{"d_shared_expert": 64, "moe_layers": [1, 2, 3, 4, 5, 6, 7, 8, 9, 10, 11, 12, 13, 14, 15, 16], "balance_loss": 0.0106, "router_z_loss": 0.001, "init_std_o": 0.00555, "lr": 0.00419, "lr_mult_o": 1.44, "beta2": 0.98}
Below are experts of layer 7 (counted from 0) of a mixture-of-experts language model. Rows are named router (the router's row for the expert) and show model dimensions 0-159. Each number is 500 + 50 x the weight over its row's rms, rounded and kept within 0 to 999. Numbers have three digits each.
After each expert's rows: "comes after" lists some tokens at least twice as common just before its tokens as in all text; "mostly gets" lists some tokens that are sent to it at least half of the time. This comes from a sample of Wikipedia text that the model never trained on. Tokens count by the router's weight.

# expert 31
router:433486520492501524485495426374520553441525478460409512520533522483555603424380481442550499487556451474551516407463508418491465481472528490505392559515450538571455582482434487546447490489536569380577478424508483559504512505535394473492495391539483539504517457500454460462576602528433428575502454482506438459497467522527491505514510480422468403469397539418541401494431482521533502473475601375470525504492491445475534512516527428525512488471486491512565481468535599517491483500440419
comes after: " |", " the", " a", "|", ":", ";"
mostly gets: " E", " I", " De", " Ju", " me", " we"

# expert 10
router:542451502437468560491511504499548506407455484505433448545514460512529487437430399565491573452536531437529503490510491457581541518497570516457441526396495485474500537496563466540462559440532601490408548547487435522482494470617535521466441357499493526574340453534597461464508567522449528519493413470505573530549547560442528488510428469498506514549469449552529453465511470476500501538588548584381522598488510469460545525555629439503540472489475553509500508507510457532559415445457463
comes after: " de", " (", "-", ".", " \"", " De"
mostly gets: " H", " Z", " gr", " J", " cl", " Sch"

# expert 58
router:485487556487549485458515469518504523520408450470441483532457594543508544435544480546435584483537548444521563475507443520585516495575430546400482461537416473464492558499515491494491471564610560524566492499498533461471544554607486467544469545523540513460473533409512497486457601502467511509458353463482404618462520541570474433517531607522468444492414484436517526496386488409493506524555505527517514495388508532531476482589477510497562500357512450492502594519537522517620501532512475
comes after: "s", "\"", "ation", "es", "er", " such"
mostly gets: " and", "),", ",", ");", " including", " of"

# expert 16
router:475519503494512549466517569487562579479522537450480495467550481526463510437428449551474427552544480489528494436534454471501542503524389522498517586485464483513455630513476497500465510538562522443480504465550532519510533479539507471573395573507515549517504516508546509455492533546489502531495536413545678556417531494522457429559513473590489427499435488454458368505466498523431476411541567481491591432541561572475498495622581398536491513533519544451505497586528353464538544470439411
comes after: "\n", "p", "-", " p", "″", "|"
mostly gets: " st", " p", " St", " tr", "′", " will"

# expert 1
router:500519453455489489567543460485493526503441457491489477476464414501540505491510477519515574545546453426456568518461522487591529552505481480469455558435479530544477518485503563501431501406572528427489508462625414426503553444439422505476477589419482575564534434456587481524530557581472516554485507451464416508443394584461473452508543505582637510489465465496617579424615425505380511496564550540553478580444513439529474535455509517527530516490479494443477501520505478523443493432473398
comes after: ".", "t", " at", "er", "f", "or"
mostly gets: " this", " This", " due", " However", "Species", " many"

# expert 48
router:455501556510453547462459485416541538390525481487511453611415496522475505512394482495483454564546485481462514453449447459483473467482447448420479618492547481558462549476448494520472497503526548405555494462446535561485547565533549498612431424502458533476437455399542474525518494476496501562415448558442407470535442462486426479493524556511427458526460488482421423506509479495473459533565521502480531569460481446396471459560553458488567578487588555419586423477381407550522496483421516
comes after: " ", " O", "o", " the", " of", "-"
mostly gets: " An", " Mi", " Ar", " Al", " ma", " Vi"

# expert 77
router:489473529485508493456442533391455473444504514454476563575426531531568445444488510473433547386525509458482531463522516456524559506613447483520500536509505457501485427513424440499504500523591505521581399555553419487493420537546511513486516506534432530508424455439489512500550533506489380526455475357559599488493511523599486448519560558472423464479429502550512464491448532538533517453613489541490568536375470388541479486538554515516519493360527532444497490604532592501461517484468519
comes after: "la", "ra", "ri", "n", "ho", " c"
mostly gets: " located", " collect", " her", "gh", " his", "ot"

# expert 44
router:525507527419503512430531486519501541502538554528477431464496513510484448464472513511476527391587543470486590519473439463500488496529503470480496482425568502532489553509523476538529632374553504420488442505508571425482587556509437557578481469390470577500465474558490505442526609500517443529452412496569421520458473567439426483490532517586453453469486507479417565472564467413473616389544584384449515470507513558498498535557558477468502625500429522492467461485472509481470435426516460
comes after: "\n", " |", ".", ")", "==", "---|---|---|---|"
mostly gets: "\n", "|", "==", " ==", "|---|---|", ")."

# expert 26
router:506358483443477515538497405505555485541441570552439448451447415504520502526432469451576555380546546490488519532520466495490484509530498486496539528532414499566484547500380557499506518454583534499463448490499450524525554626587456430511475438415438562510458457487477468424578554503498516571461550516550457478431414507494525449542500496474418444535511477479547415511453540454460532500448563524535549495499566459356501557537529517554620568501496522420522504493518460528531507525423627
comes after: " 19", " 18", "20", " (19", " in", "–19"
mostly gets: " has", " September", " October", " July", " March", " January"

# expert 7
router:458405562498465501522492428476506489428418433499499547558447567528435445474462486513479462456489556495500454533500445375540462507411463523421540509471522363460405464494532475604469459565471503489501472538586365503539459498457424400533467428505490547509466484546464528535517645505451446528436522498535475512521464523606533492494538462621545434571493445512562521477548502455475511493529529484475495488490514479457507465532471347417526562472602524440470518421498402521497465478488462
comes after: " of", " in", " to", " as", " for", " on"
mostly gets: " the", " a", " an", "The", " An", " The"

# expert 24
router:456482447518541532546519448405562598458516571490490518480413448562476460524491416528517478580518545553487554418529387562570523498452555568519475449486426432495449478542510457504500493566533543526459438527500454415513572540471527539524445307531425506552474500455563549465498497527449469544474465487441532546427520558487440519488487560504538484565485527466524567489491456514519578455451577389482515545484511475513466493491549545456518571503571594428569494528340549607524471529481535
comes after: ".", "-", "\n", "A", ",", " A"
mostly gets: "In", " during", " under", "After", " same", " following"

# expert 30
router:511384499451495538468503387475490503500457594508466489531387511553495569427466460525462505494492412458540460459492535475542595445490571524469434414404498490431470480499512480515480606485525499430422521474476622496499491520488409462556548459573542552518470475604531466496504578487427520549485406484461522440542494493521410438588572507590480392464490469431478560445504457511507480503476539511523527494501507492455573624558523458375542496479521454491602415452511481503486510522478602
comes after: " the", " |", " a", " and", "|", " was"
mostly gets: " \"", " ", " $", "“", " con", " pro"

# expert 66
router:466476592438493584445472569487507453510490584460462460520500471573508501470513460552477486476494497514520402498413464455488481474481462503487531482411523466458424539556519577522509498526523559403481433541494499593538435483556451527522421566525406482510496455379502429405474505526397411541436389415601611539471509496432425512456491493477509494489421487476545370535562520466495456528529473497415571545554463478429493511603497466475475490482448531464537456614541528498540587453471543
comes after: " C", " P", " c", "C", " St", " p"
mostly gets: " G", " g", "amp", " Z", " sp", " Car"

# expert 15
router:450522522454543523519472454490495576427514524522493515528478558509442561437550464604532460442511606485463488407444535441557485506527509545477512408427411387540483520509477442515525564540464557532591384474518518559551495452491370432589472449555517522509504476470508533483596573513461465558518460477558498500561531505544487558551552546523547455519489452474388482468617514462532475472569587495493573512526489453421485529524549504443494587509662550491489455580487471547543567493539436
comes after: " ", " is", " as", " with", " of", " \""
mostly gets: " a", " an", " O", " On", " A", "On"

# expert 18
router:447539532444486557567535567542434576453527485484402460537513553501419471561435438474462476548532467488464519531421424510527470492554580540448480594481463516611460563521392521574494456579531560532503491517517452462547537483507463468580436370471541568571508443403501541511536595519448427555482463522551570435537481539510518468570480491508457440516501493461563514449507436519374503501481541390511569447551502476497555505533481439441597555503568564406477553571436501516500522439503474
comes after: " ", "-", " (", " \"", " b", " d"
mostly gets: " la", " pre", " no", " trans", " Gra", " bo"

# expert 50
router:483473541514450489446440545507629522466472563493468535453485601529502434520424435511582427474561473503550492542450477462457470462465511575488503502458536504518502534469558553537474459559535507439474465565501412379587548492480520489532409529549399524465479415448528453387540568533494518525480491502511524611392469584445449557476533466495624449506454480441559529502646505528435504470556573468500546524471565490516505478573505447528573531563502530463505629461471552493523425457544526
comes after: "\n", "-", "==", " P", "See", "==="
mostly gets: " may", " would", "The", "---|---|---|---|", "cc", "Career"

# expert 9
router:544539498450482473588467611467580570548398460490433514418451478477528531434496485501559568508530375483605462404458493462534535485453531531462474480448398528556458548481494515542492573473467558531501532558531472542501519489537497412545507432581431556580532504483492429496551567551516456508414496506478400413513530530456480473529453484484528494496465508439565424439542418493388477399526492489451518419397512521405401519578460506457485445497449514441523467465433571525564550488470527
comes after: " re", " Re", " ", " f", " sp", " se"
mostly gets: " ex", " start", " about", " return", " pass", " order"

# expert 36
router:534449542495453495474524431425449472456491541508458468552505502576543599406506454587585461465522474461486473547497448465529467433448553517486524409487444538514478537511506586520482461582534444479508487432549438449531537506568463473512443461470414499489425476423547541484513540470400380532468504453584591550474508555580483411570532474528590424552553466543485428507470467463432489491465557476484548458545493457561489572506569472395515528430521605450488431448517580594452468407481571
comes after: "'", ".", " of", ",", " in", " to"
mostly gets: " the", " The", " he", "The", " He", " his"

# expert 33
router:461512522448554436492442481487530553462542613466453479491507544469544636427490460472498516460566429460567426458473446489498561457456424569500574456447411448529465357482468456475467499534512475377516474443505464574475490510579485544534458445535458545557511452561440441430461560593474472521440463501517500588458446565562448510555484564532447519493474501481483530495580399464430513494458483514423510532544462432381497555551518463555605464493553482564527558549518508594484449515519438
comes after: " f", " a", " ex", " F", " the", " p"
mostly gets: " part", " ex", " member", " found", " high", " second"

# expert 40
router:466449557512451496511494294537460531483514556472395502561511440533515494460514459508570535478506511498627530471479507352489547499460527526525406426519459522477486432548445508460528493524508482545461451430614583500590491532430447442560466419538474524561465447527484406448560535482451465527447518517520403436497516473583438489528566505631483529469523555410445546504539470477457618428522569470503528517461523484517498504484496490499564498502505528476528502533513584541604534437482510
comes after: " |", " the", " was", " a", " an", "ed"
mostly gets: " con", " ", " In", "In", " high", "in"

# expert 42
router:551433509479548504523526570507450575460450537534363467470520465511507569443542523506473461499454476483587449566450489392594529462503405529484540446422400496525520501520550602544487497554573503511428517552588531567574567599433441479539468476499439494583428443427506479458472492517475534528501520533505560512492537533488501467487490567458396455514434490383495461454590427496475439459555549457482526422487431519444560584550510519514586521520520573480481549567498460464478569446397548
comes after: " ", " con", " p", " dis", " Con", " C"
mostly gets: " Pri", " John", " Bri", " own", "ri", " person"

# expert 53
router:505495459466475474413514461526571528489492611535516461499469556535542511419477496606464630440505461519537547444502439543516522519519500552502432423444418488443479503479494477532490593487592518545536457493564503499520562522572406445458554426508459527485506515532452509514495568502412508532497359495466547523529462560501474430521541533441404352495447501469553438488418478418492564522521523533447536353521541486470488506551603510469492516372532465461471484470469564614528526557496470
comes after: "s", ",", "ed", "\"", "ing", "es"
mostly gets: " that", " which", " who", " but", " where", " have"

# expert 62
router:453468578466533545543516533495582432358503418463421487505460481502495652517462467527577570495550505410470488481481548474542489447486575509494497533485469450502497547510500545516492513433563550529479408489556535578464507448567448479510514466491399532509446424541622436461499551560446502526454450464468498494469467530464429472529514471542500504562355459474487369478470437502509526513499539465493519554563439452401532508515527477479606470512455503437526504589509522606614547468446415
comes after: ",", " the", " of", "-", " (", ":"
mostly gets: " H", " B", " J", " Z", " K", " R"

# expert 55
router:439401519486474531449529451404541460458441520418434539558502469594602527512468538485530409447511448437484504484432535495494589486495478593456508514481554524487465495557472450588436467467558469554413453541518474511466559429489524402526491399466524481608393521487465431511399500507506518532458508427356520510483515508562448455547531557505505479436450479516422554492457521466463623538536488434414492581455485402450558521585513467474479531505572479514551528511477463460477435434459533
comes after: "o", "la", "lo", "ro", " a", "c"
mostly gets: "ver", "gin", "log", "qui", "ple", "gre"

# expert 54
router:502488546438436542522423568484541535425439426501543496557534605509437542484474493470535538474518403460543414422415438506532504485469479436535502489422441474549467500518557499545540550536482548538446456500529550553527534552483433478552516497527434481494401427582415435456466563504476556559449563465466551484475442485467466532547485529393535477548461458510466495464482396481396494542545515516439529477581491432372522498520508510541580570451462484454503532403542577644503592487480583
comes after: " ", " pro", ",", " N", " (", " F"
mostly gets: " for", " can", " V", " J", " X", " For"

# expert 68
router:480522463453451505475529544523603651548496593496510524481447572550523540488499464511596487508471566483513552509462464446557497519501452505466474448519522387575510512492545498559499566558591482445521510550491523466564539511455435408485365510490401623528472520429456435440505634574454484550470352488489503617523466522468446487527530494505501476475503531452512447496465503576501613442577540482463544464504606477526528579536528440511507473466536497479436490466433545533444508487471441
comes after: "\n", "==", "===", ")", " ==", " also"
mostly gets: " ==", "|", "---|---|---|---|", "|---|---|", ").", "===="

# expert 12
router:438433564522471501562505595552455556424448434495440509509475545481600510534337421580526526437553476502515610460450402399533511488474504560433542531457450450502477562452523475476518533470507508429510435493526500440539519502446432500472492460494489513567515462405523502445485534514462410568520462499545565516448515558568464416460543482501526484519475478400457458439574458484486468408488594426504590546539522451500558475569476498591587570535565453505525449472505377521485472467482549
comes after: "-", " co", " |", " con", "|", "=="
mostly gets: " c", " po", " fa", " met", " Po", " g"

# expert 75
router:486532539531424502494414538465576535447496579502416476616494476565563463539519511519442560550504446477465540408470525557626532508482459495537444538514469525471450403572467484489421515435546495457499485391493412525545521532547508472561485431419378485569393461448494501405432509477468525481498519498504576582423493536440454513559675557539519515508508471483533548525522526492486517474476584461502603509543506441528497479492596422479505554542544535510456468474503542448398502465442516
comes after: " the", " for", "al", " The", " of", " a"
mostly gets: " first", " second", " National", " This", " system", " County"

# expert 72
router:495469541457418492410502501512533478583524497468428472490482521577480630448454501487416630495501455456517438549421483525519477488442530546429477529466523431473485535495425491542513493508505534468497428474464471542535481442620514498591524485506564465500463427514568510433506534507354388500483503416546547528461512555517497543577594509657556457526524477438593380488446512521471444474542617460472575531431524514496562547514525510440459451533466535478542502592494529461514458482462529
comes after: " S", "s", "S", "y", "in", "il"
mostly gets: " f", " \"", " third", " All", " most", " all"

# expert 20
router:455371523468477536408544531465480468478494471467483560537489537554431463416424495506453586498486499434568439550505502508530482365544530540478549584455539445478406434539530553572479514348547569512510455479502565512521441509449421399544514523548421550543504483484511586408522539490495480443474499549525527439504500583456468486478605547568486441534515581405495541455475429482443449440506581478475562480545521387491570476500528458573482483574507538492491519535427506561501511548449440
comes after: "n", "s", "en", " S", " Col", " Car"
mostly gets: "co", " co", " so", " Lo", "ca", " So"

# expert 67
router:479440493488452591520451524429464552571428464445396487554495515492457562527490334559597551517459496383429468551498357524493477473446447469507442494423429441514514565500527495534478555558510562522522478539543471496598485487511405400507350438497516518482475471512529470433463542494498548487482368466506511515487479538517420477507441492463425507535429532493455436497450467451503543426515616515487494480478485573510480566526575526537470553527551537549518503527516510510431511614477507
comes after: " (", " 19", "\n", ",", "–", "born"
mostly gets: " (19", "°", " (1", "–19", " (18", "["

# expert 64
router:479508549456496486536538552539500452520488563456421538517447533613418531484423471506539488422531436498478530479508498551613514416451471438511434397443506447534491506496485461500475604567499493527517522409476499492575575500595518451580505556568495566580452401408521472489478507511478533537471373426501404514434482579518518520536561539534508468509478492520463522485580466542474604481533503498385465521512502441470400546507595449523522494577500561513517552491432603560568444400522510
comes after: " E", "e", " Al", "le", "E", "l"
mostly gets: " pre", " At", " New", " at", "b", " P"

# expert 29
router:518463507471508517527514476449436462459478503517475533512430512551569411490483496609447481388458513401466443530476521466545594426488547510470507416468391520469424576510471461490484482593506577425576492459525459485525472452467502388552527502476522521561447491420493507484518546552526486575432507455405472522532442587508433465522458552488526557498455477468405458356565459458392572477597512435473567481486510499359533486561536501541518514438497503495545442539450443555586454485482479
comes after: " 0", " —", " ", " 1", " 2", "%"
mostly gets: " fa", " co", " po", " in", " can", " dis"

# expert 32
router:431495515504544475483402528398510551567526500445486512618523566537530518510483530585450501351516399473484457480466448527490540470510422525483559578518473464524421589535552463490507606553513563458459483384520584487579488510548463505557483443511482528495444473468601474477540508457518444554425476488452472464477442502514449435495520513645559508508474505420508531518476510501514534355630566428484501485521486482428530588496513408391557532500536501480500506508536500534568499543449508
comes after: " |", " the", " and", " to", " of", " is"
mostly gets: " ", " north", " along", " south", " near", " ca"

# expert 27
router:535463494496426465488456532558548532513364457501363507480502410483435442481441454471546491491588473495522597551547439463487539531565487464492519459464480517444449487579508496569414408558508481411488430458559518503541496546562404428497474431505551549520457436506451468408495580492441541530432482485463406498448501550552511436552556558517533493519546439514529529459553461564425589520506529430438524513565496396465531559501529484509520537468447535410518610497542468480527519637510438
comes after: " |", ".", " ", "–", ":", "|"
mostly gets: " 18", " 15", " 10", " 11", " 7", " 17"

# expert 8
router:469459510459480622518415447520470471563450556471395555549477408458481472485446495505452573502584532483487471532398446464505570519597460519456489523469365514553442563534542475520470519413506552424449502428482481409582515474478439493550552437455517589516427488561562503453586570466458493539497475449428437463490486527537445434566496542483491360548517459449463496504413495481515625527477576499483536517547443445381529577485504565460531517496477490485525528540487560528441504450481485
comes after: " 19", " |", ",", ".", ":", "°"
mostly gets: " 19", " 18", "–1", "19", "00", " 20"

# expert 73
router:481556520470503537624398466480601582423433509531456477470479418490455540487422404553513449484522460452621503534513438482552626510509457528487499479415517457543447479500452521551526505599487480420601475457549523456549487521417450474504546525504391609463500510526602487442502584523407527482507414495532574462499526531434529447495538493517388449488491553450582539455511505449504488467478501510462568463456544488477509496563549526473541572523528490489590440511522447513419472594444452
comes after: " in", "\n", " In", "In", " re", "f"
mostly gets: " inter", " cl", "–20", "–19", " ch", "front"